Experts of a small language model: 24 experts in each of 13 layers, 5989 steps.
Below are experts of layer 5 (counted from 0) of a mixture-of-experts language model. Rows are named router (the router's row for the expert) and show model dimensions 0-63. Each number is 128 + 24 x the weight over its row's rms, rounded and kept within 0 to 255. Numbers have three digits each.
After each expert's rows: a language model's description of what the expert responds to. This comes from a sample of Wikipedia text that the model never trained on.

# expert 10
router:155159155105144122116156125127136122139174140134140104114125142119119135126138087115123113105187108113168129113108137148082131141130120148112084099111141124132094139134113109175103112207146113
Word-initial fragments. First pieces of rare words, names and foreign terms, such as de, di, Sil, hom, Mc, plus en dashes.

# expert 17
router:149105154128113141111116124123145120124063141188122107116157139071130121127125127132125138118142149171111112118157118081107122095123128188123167145113121119126179118121119109132129131126098101
Word-ending suffixes. Suffix pieces completing common words (-ation, -ing, -ity, -able, -ant) and content nouns after an article, like version, production, member.

# expert 15
router:126119154135138131150066122130133145129211130126134202135127130092103118130144115128139123153162070192148113106131111174122134120138113181137146110113122107128100154117104106138138124255114129
Numbers in tables. Digits and number tokens in stat tables, coordinates, scores, seasons and money amounts, such as 27, 38°, $14.

# expert 8
router:152102112140128104119131147129148168138084122095141133145133126167174118124130192121114121169081129083145098101122181146118170122102106112087105115142119102111130073124138162088135119060170172
Prepositions after nouns. Prepositions following a noun or verb phrase, mainly of, in, for, on, with, from, at.

# expert 16
router:144129094142136126137174126137114111099152144136149113133183122171139097146052111140089124127149097117130162145132090138143094128156107113143154097146152126108089120135136117125123161149119154
Infobox colons and punctuation. Colons after infobox field labels such as Class:, Location:, Station code:, plus dashes, equals signs and taxonomy suffixes.

# expert 3
router:127163156118109146116139137131130135150094082122102056131117181141131133139164156129164119178093115113132091163129176107150164121134153126160089141153145140146115136118134130109143141101148120
Mid-name pieces and function words. Word pieces right after a capital initial (San, Los, Le, U), inner syllables of foreign names, plus commas, the and on in running text.

# expert 1
router:102088145127135137137179141107158116110148129145134129136150124111136108131175128134150122086158146208156156120147105142126075140055121183151158123137107124073135160148157114155168118166129119
Place and nationality names. Country, region and nationality words and their completions, such as United, American, US, South Africa, York, often in chart or table rows.

# expert 12
router:142120162124130150097138127114105137100165154121122136126140140023093107108139108133159120090133127160119133117146049171122140123079121126142155126096109100118114195183119101134135113199129113
Numbers and quantity words. Numerals, spaces before numbers and quantity or rank words in tables and lists, such as one, three, first, No, Total, low.

# expert 14
router:102129128125119106124101136029117102149148150156158110134104116133193159131095129118119103135129128093103131139123090164138094124096135154121127168140096134178100193125160161134119147128127128
Articles and determiners. Articles and possessives opening a noun phrase, mostly the, a, The, his, their, its, an, often after a preposition.

# expert 7
router:110141084159096118168104100144143133123088089161146137160149118130121125104125133151108168108093120114132145113126136125137137131147128122140156170140145123139137111130143114122167144142167126
Closing brackets and periods. Closing parentheses and sentence-final periods, like (aged 74) or TKO (cut), plus single capital letters starting names or words.

# expert 22
router:119131111088137155150143104141113137104128129136143211094128137141101146148124159097105161150095154118111124122148079104108133133151131104129092137105124110152149142114094118120137115072135112
Plural endings and quantifiers. Plural suffixes s, ers, es and words like years, people, they, all, %, nominations.

# expert 21
router:080166174119127139105128130136124117121118129124126145121109110123157107134123128113130086083102155191130070114118142126122100133124129116110143131126175151150119133134085124161196137090137114
Spaces before numbers. Lone space tokens before numbers or dates in tables and text (in 1926), plus past participles like known, used, remembered.

# expert 5
router:125103114117140095141149120105116143129133133133114131164114126112130111126165073119138082115121135209148155114129119160121098131100101133160133108120124089119110166088143118125134118154088128
Line breaks and headings. Newlines, paragraph breaks, table row ends and heading markers (===, ==), especially the break right after a section heading closes.

# expert 2
router:157120104126121142151117146119122115114174131150121153123137113108112149123146092150155111170134172141137117132149115079132115144166139135122136178119107115125104037145096115126135124103125122
Auxiliary and copular verbs. Forms of be and have after a subject, such as was, is, were, has, had, been, plus some main verbs.

# expert 13
router:106144161137109134159126135121126149118098099125116112179140114101089116132109109122134088123136108114104149150128172134136100142157141066130106088114140121144159116112086191183125084109107100
Pronouns and relative words. Pronouns and clause links like that, which, he, it, who, but, often opening a clause after a verb or noun in prose.

# expert 20
router:101070165103144105100114148115148162120224121124149139114138149085159111121165111083105107098149114158154144111132112137115066134079125167164130117099100133082125097149146096155149100141139129
Year first digits. The first three digits of a year, such as 201, 199, 200, in dates, plus the first piece of names in tables.